From a checkpoint of a small mixture-of-experts model trained on Wikipedia.
Size: 8 layers, width 256, vocabulary 8450, 45.8M parameters.
Training: a variant of SOAP for the experts, 763M tokens, 5143 steps.
Below are experts of layer 2 (counted from 0) of a mixture-of-experts language model. Rows are named router (the router's row for the expert), up (a neuron's input weights, with its number), down (a neuron's output weights, with its number) and show model dimensions 0-255. Each number is 128 + 24 x the weight over its row's rms, rounded and kept within 0 to 255. Numbers have three digits each.
After each expert's rows: "comes after" lists some tokens at least twice as common just before its tokens as in all text. This comes from a sample of Wikipedia text that the model never trained on. Tokens count by the router's weight.

# expert 57
router:126147112133111139167141126121127077111166138111122131116086122095173087153126136146143143137170096070098150130130160110131138127125148117131127161098181131144130116108155144142190126157107093147191125162136090142149137121113168122145135094118172117134094120137078131155129115130143138132098157109134153121142112103143127094111134108115125114125128111072142123102116086107136125132115156130142144098171155104093091147087123128111142121146088160135069125108099142102130145149180147123135153083113081085174099112142081167096129151097108132141091158151105117155168150110151139151143118106125199147121142125169112165136127141098131130108154117129129102118106118125121143122118180138112147142165099131125105127098153134141116112157119133126138150087123112152112118098150097
up1:192112117116125106113140126088140085143134145124095142145165116125124107081146110160110129121116122112144108095111149148156115127149118122124097120127151143165124112157102105156160205116127097110158158155123096135117136126161137089131131155138145115114157158150115130110127136128159126136135141148140129128127114094160103136076117096140117166117128113159087115150154108115155118173107074112129111122127118118089126087100157149130155126108154156125149127091140152147194129131090109135122142142092153125151140098132103124134123134100132083143106172126099083118158127132139120110151104129126141113117164110128123125123127109102156115126149150154134093138166101120108157147121148153092125134152092058133168104149133102123064068096185113168154115192120141099132152147133110
down1:118137119127149107129065117113139158108098139139117086099114106156140116135140128096102131155110123143109080119198129139120128143141137174135128142158147109097107132136143104116085138141135141117115123133130140180109100120149126131116113140086104096113153144140110128141098122117128139171148105133121129103100086129122096113152138114090090151136183121146120135137110126134141099131142136098123096124118124096135163118143091113146187169131136159126140152109158093141129108165092104101111178144171127139073150144107102106144167116147148068126102155150143155107122114146119150152117147151098120156131133078146120133103093138168088157144110124150095113106121122136101165143142056118135180129112069147161100124094167163116082134133123130134132103109137164160134092136112087
comes after: "0", ")", "1", " ", "2", "3"

# expert 46
router:127095094183116128109137186112151105094130155077169146104153154132136131170108145155110132178133114106100144120139110127154115115100148162109132163121157095137111125112144126122167140185121086111164149124139094124137156122102132101111091124111180147128110149138104153092146130146165132112100153100140141118106131126118124132112115118167132133097093156102165147155148128127128105092150182122129133137140117124111116145120111087115141119146119165107112133144084160115136117149172106112114132114122119112181085093105096172102179126124081143161125161166138121149115140120138092142088134072152143165170102141152161140134132164085132104142114113099121065157138138096129157111125186152108130142167130086137111130129135128108129099111099114119144147114156105139119141136117132
up1:094132102150129106155121134093083138139111135146133129138105112123117093108140138142131120166125159125135171123117112141132174126166147119114084103143144099151153122116127144151160084128102138108122145145118118100143128117139147108126129104129134130084130136097173138091142149118124130118095103136159120149078091133126121119131115140121148119114123138111129116136177140117152141108105164177047122154132135157130159107109142086106147166124115144183141128157108106185122137108080143077114091141129136118093124097137119173141122165153172113188128183095124121104135142138140152137078199111116162129117138103130151155130171121139086107136120146118122112102163107107099108133145130155101138142145162096149107135111141117091099147071107118166097130110124087155132168094137146
down1:147117130136122135119148151137100107161131107137135191183103113144090092117138131135082155135122130154141134137165077098079107087109123141111188097118141119129176147123153134154114146101138198140114175129161122152104112125138101155091156140129114141092108140158101134104155136080156129109113110115086166122135111161114087111144109181160138121114125125156127119085100162117128120159128138144152108188109117117132115082107141105144114134099163139097156144109114126137105146165082152126121134147124142084149153116146147161150129129151113091138093155148116147145115140145134127101139148128111109057130109085147156126112115118127102136124073143147100117131146121082147132114103170155170121120103106118160103157119116137152132136143109103103113144126087135137124098113146154
comes after: " the", " as", " a", " his", " to", "'s"

# expert 53
router:150123156129129140127136164139113122141153175116099141099125156124148106183125123152118163153157124117096172103125154116135148158115185189139134149107180107150123118093137119107145136160148043162120144132109114107148171156122155073111153072162151141092100148140105112142134141157148129125118114107171147116126136128119140104123101103146147130121098133094122130135160105096135122112147147098175151121132163122109104118135076125118126086160143179109105117121120186116136109113154135095122126121155090088162115108114102126106126158135095147161113132149118128152143143129140099148104150144124125160156114148154174143161119158137115133102163089093166137156156132129106121120123143124104135188145106103149114085116116081132125103164148128132133129100148090134132121123149090
up1:140121146137136154138112174115148105092105154159165122134125115117151144137104113098119105134100153129101184162120120160156120123125107096160124099100135106144131160130181115105148148138182134137119183158125131148131115108136131098159131144153108105165133103122157155147128107145105149095145099103101126125180095150098118090131119160140154115093123148100090149138160102127083101114123153132138133101116121172109098109123102091126106128104135099118146102106114135086133148135114152118110124062159121141111119126072159138140160160118140115143124129118136119119130148175171128127099146151087086090146156151154142141172153110118125134168154134130106142153117102113146156104143090110083171125156082137085146106112120100116076152112122150143126170172138133135141161122157175
down1:157166153087161101122142167160097098138111126173092157100133162126137074105109109133139126137129144155149117103174104095108152147096133151152127132151146140116117145134108130120125159140151122101170128101162132102112113075126149121128155139166118120138132100096129110132166127133156100125117142161121135127144146152132148169115143137118133121090105122157109109149155085129174149152099120164179127171110128142123125109128142154143112122117128146131123182124122133162135121115087170120110135169108097115094111151148183117131170111127093172175146126106132112140119107166094105160114133104071109145078181104122145152112134108131148162133139122155119116137087145191130132133126085123127137118118167159090133118063109124115097121150136118124159105155118151090100116097137100
comes after: " is", " as", " was", " for", " in", " with"

# expert 14
router:158119107148082150152106177116137143166139131091103127129128110147132091131114087106092124154138123099123151102129155106159077095119161145150117136130134100114092153096138121130133106145148081166158110100141094131152162170131125061083119069145128117119092139111134106085089109107103124115121128142151105107115112118118149150130115114123140121118135114117133105125131110092115128108109216104150133109157131129131108134108115126149126127152119155128104112134128144130160104115152091116131152087152097112179069084105139127135141110123097122123111147147115086181114135108111123153087112118108185196156124134142116126143140129088148098122127112118110105136169095147125154087110142147114130138173157130151116162115150138145149116163114122175184124113140119165127131145110113
up3:162149088137115139118105176085110094125134191104107138137122118120100129107149178103129117116160143123115096114165130128187096146153084139138116131095112151122169138131150092143176148134118133164078147165114112112111109125107101138164152127124119113123122148141109144155157115098140143135116069175147123115116110135178127154114109183146148097125127154153107138102161131188156106125078140147138123143126102148139083144096132158093113135145154141082136105145147152117137141164114109146123116093104139114128147131159102149116112127111154133151112130091179133173047155091106115127162116142134067140064122148156118105134136128120107113140139115141136168138133130086139106100084141136124094142114144126124105116127120111129137138119149164103104102126151112138146140125129119
down3:152128131118141145110127154086133116128120137120124158069105146171115139112138140093115114106131131147137127092140125118105098115138078150148128152101147153057130151114113105144102110140104093122154125120106127094057117122127127079113100133151153158140155088135085170137140123093137137136103146157151182139127099143138113132106137133133103127150105138137123124109121165147131120130133102132113105110151124110120127151145108101159107137141170123136128180105079160101123109172090095197159157122091104137176132170161121135100121140108129156175109106103123130163129138104143134096105138147134115135118175116115137111120140110083152151128129133104115127184077103123159101119120119117110143105146097097150116111131111151134078114144101133129168143188139122114155103174137072
comes after: " |\n", "\n", ")\n", ".\n", "\n\n", "==\n"

# expert 16
router:135101153127084180129145162121135087145161137084121096095114118135154099162126104136108127190149111098103155129112119142120110120139175135137179170137179139126147131102153129138149088136134096141138148106161123106138123151113136117114114131136162131102133165149103146103125118139121140111106117138177145112086120109128103111104089125139117121127120138093148164109133100104120079126142163112133114138128139086109089132151123125147122112148160146118127160153119160114151152150147141104136139106119094124173117091123126159121163127146116128163094132182140057133128132069117140120128136093136157186113083094154152112138125138101162131103119113120181086160173113133141100121130152135093175145165128125123124108114154103112165121156112133141166137092158075155157149139117158
up1:177119147137090118161149125130136128119132117108132162161169132158116104120143085156123139154165115160091146118068125118086132130140134090147136148159148129122142153103123096128116166133108090117141095147161115114129130131158151114078156126123083121108169124105123122078119124097129143133163146119154105139101158098100174102115132148117115137122139124141110123104151143105136109126087122111118131075130099094218095140122095123115131145111149107092146137139120139113108150145175108144082103144115200097133160106157160146130111161124142090107117146125120139124157120153158141155115146087132128106125145123188165115106141138148139133126125094158134147128167103107166121107150109168138111128141116081156107145112134113099162142097130169130170096117127116109187140140152137
down1:115167160135122140117134142095149091092145121108165102104156143129106145124091105167148122117100084099131127115132131098148101140118144096122128167150143163146129182136095069151168115079130166114116126071128137095117102157156125156112140146128111129141157127125098103102165093153101093120144136128104131173098137143118157161160097118131126143138155147090122121093122118144149131150116149088138106140131144111122131110145150139126109189149132125080118070124107121141091115127072106169101092130134107118115128125113131110123082149130178134108123111143219147166106147164147123130114140133112145110089159134184140173140107141115120169149172125103146123123126125127120110157099142154129149115110101148115160114117154103141123097085128159116104114141136104126112131106105148
comes after: " the", " The", " High", " National", "The", "-"

# expert 22
router:154097109148088123185082136141134114134142152125116153130143137105175127120113118140138135151167075103132159111097132121165140096100154164131143129099130122128145162116166091130142090180125080130188153135131121123162123161154147115096135111145153139106131133158099141125077144120130140151067148123128135111111126085109113086116136093124103096090124152078172138142141109097156117108103133122148107124174162099127107142102064133155137110127139146127116139107103114126138117101162131100132170122162127104155122117114110179093124110131065153142127140148115114153153129114143126142148138093120140163143138145149144144115122141134178107118165147118140111160128096116137097109123138126134179156153120130126115106094130094125109133129132111135155177080140101200131168116141125
up2:114129142126070157122145154149131161133107156120146099075116151189158101095125150157113130094087174143122105122118098110088145134110139129160115139101131119086117119135104110083122193148122125096137161105123129174127091152121101130129107143095109113116161164135120167114147111191105152139114127120131098107133110172136143148099108128115139119106124085115094107145108121123075171125142149171114121120093149135126128095121110142139070162116156103108133120127102147135189151125113175141112125087106103170161118124130114098120138102128169090133104142113100122088160119120115140111124170134110134162101114089085107131121154119074143141145114148117113169118132134120145143117109140089139122122110114164161147138107115161151125120092128171135087153120153139151160106145133134
down2:150141154128138110149122134100086120127122129122110091115157118137139141122132125123151170109130127139146143132098081162164166142094120100161116077095128180118083110148131123093128091132131182139151153121115168185127165146138137119138115158133145163112153149062124112133137118126161159100126115139129139155101169138132104102140124115137098150142098161080136168148130129100143149155140143149087169133127124157129097123128145094101090130122167155119099137135194094118143178108120144111077136154138135169116152108164123157153156130114123125152126117109133156111079157151118140108140179147181107121162138150111141153119079119140133141167112110096129111104131131112138112074103130146184127137118135167129120135131137119147094158107159146166131124132097087104116112154149137
comes after: " of", " in", " to", " for", " at", " on"

# expert 20
router:161119125129129135154107119129126077134152113094095120113125127134120131131146130134156117123180137110098158133090157140115122128112158139117153134136164118126113151116125108117142113164125101130181097134125087115139130134135126088107127131120118134081130141149075134092129150124115134104098121126129134084111116069124122077078111121139112132104140156097155107117133110099102132116121149124125148122156144107127098112152118139132128124138171176140079134131138114126172100127168201126097141092095099154155112075131068171107155135144117167133105149121091112139156149135152114162145103122142174177160116118120122111148119167074157160117131114115149119124169091096125121138097132141105127185184116128160140137136128107147151097132089105094124158121138098185110108142158091
up5:095109144147105122140167129168119140110151127129146178120093137110132160074133107181150102113135145132109150122092152149086142139149106129141158151158158105144150103117136121116081134119162151118115154142128112123089131098143115184100116173085085116100158153153096095134129140158134166128156105116129135119130124120150120140129133119132154112154140183104135180138179103138149162136159143121123125117124105141119124142097153104112143116090133115142101149145106138090109107140155125128113129114155142139075143123127116104120141127150154155130111113096160111087127167099103155087140118102153121102123129110181151143147098115098115129121165164131118158144174145095154109093162099116052107149105117133122133116110091151128109100100158179121138095093078158124102151093143134
down5:095140148132053146125118145105135133178102125101169141122129163143140170139111156125127092115129125123190172092124108148134145124124166151133119123151124148131148139138142128146119138086160172151124110141125138137124142171091111097158132137162138103143144173112140110113129117173143155123160123070139144118131115142181083125102145153104133094115088134159126142129150140114161120124092166166166122122160106126169140145145105127127155113166140129108111116107115125164115137172166129137154141102163157111144114131104148123152133144069073099142152099125146100186090083136127117127120098123142150101105108086124105177105117120179136159130155136147146141140103129145110116105159113160098111176146121144101142165116152118152153111157141171155133092136104118136153130141134118
comes after: ".", ".\n\n", ",", " Born", " end", " Died"

# expert 62
router:126118093137116113120089164107115127094182120084141136082111123137140084156144150158133103159172085125089129109097116102131120126139172127127146162132153116106108124116169134114157090180095091125147109094146109127127145176133137100123096133146157140130092117145108109121150142169145125149142117143160136130117134104124116111106115085141126127157132151101157136152152120047112089116088150102138113130149180085106086137095074126117146117154138128111121101146120135136131117095169129103153158104133140151155090122147087153108152107119074142150086163177110072140141131115117138158103105114118147159145104113111148127125139169098151127129116131117123132102128139100143113074078130130121135138137137154153104110120126138117118110101131099140140134060176103136112126129128139
up10:135099129118143079104134087098119127102147136117095149120157101147142130161129117121161168120160108112155128159124117104136123123125127104082144130166126105093096134157098117116126120111154132133144149125113150124110146130125145122133135144145089112130138140106088166130116139153156139128135144148132105082150156173083127162141156080169142126107124154121162104158140126117141179114102145105097138111099117153137096156130155142125124106141144071146100052063159125142135137137163123097082151089081131096080123102132133134113116088107135104129128070113115099158146098127107103150181114111102141169131136137094142142129119166124101150095146173119117134162143152124126114137131174120145105125116128113150142164052137127103110134160144116151130152085142111132141105133111178
down10:089137112123105100130136142155112121110142112135121117179113135138120155104100130131106092118178148097093127127065147140104140173163130109138105150090161151156123133152135170123101099097126092143144155120159137153188126157160117160155143126098090118158085129132130156127130145132153117119113129109149101132104124133127146107181137149118163150110106135127161136092108109119121112077177134113130103079124115149118125127172173113136150142100118156200103128132119128121131112165103111129137152082131123149131128136122124099090123100172119164095116114115116149131136149110109138128190155109101083114114136141144154141139116154112125156104139081111110127129069089113124148137166117104112148151119157179143166132168127145154104178094132176133113144145110154117095122127119109
comes after: " United", " New", ",", " U", " South", " in"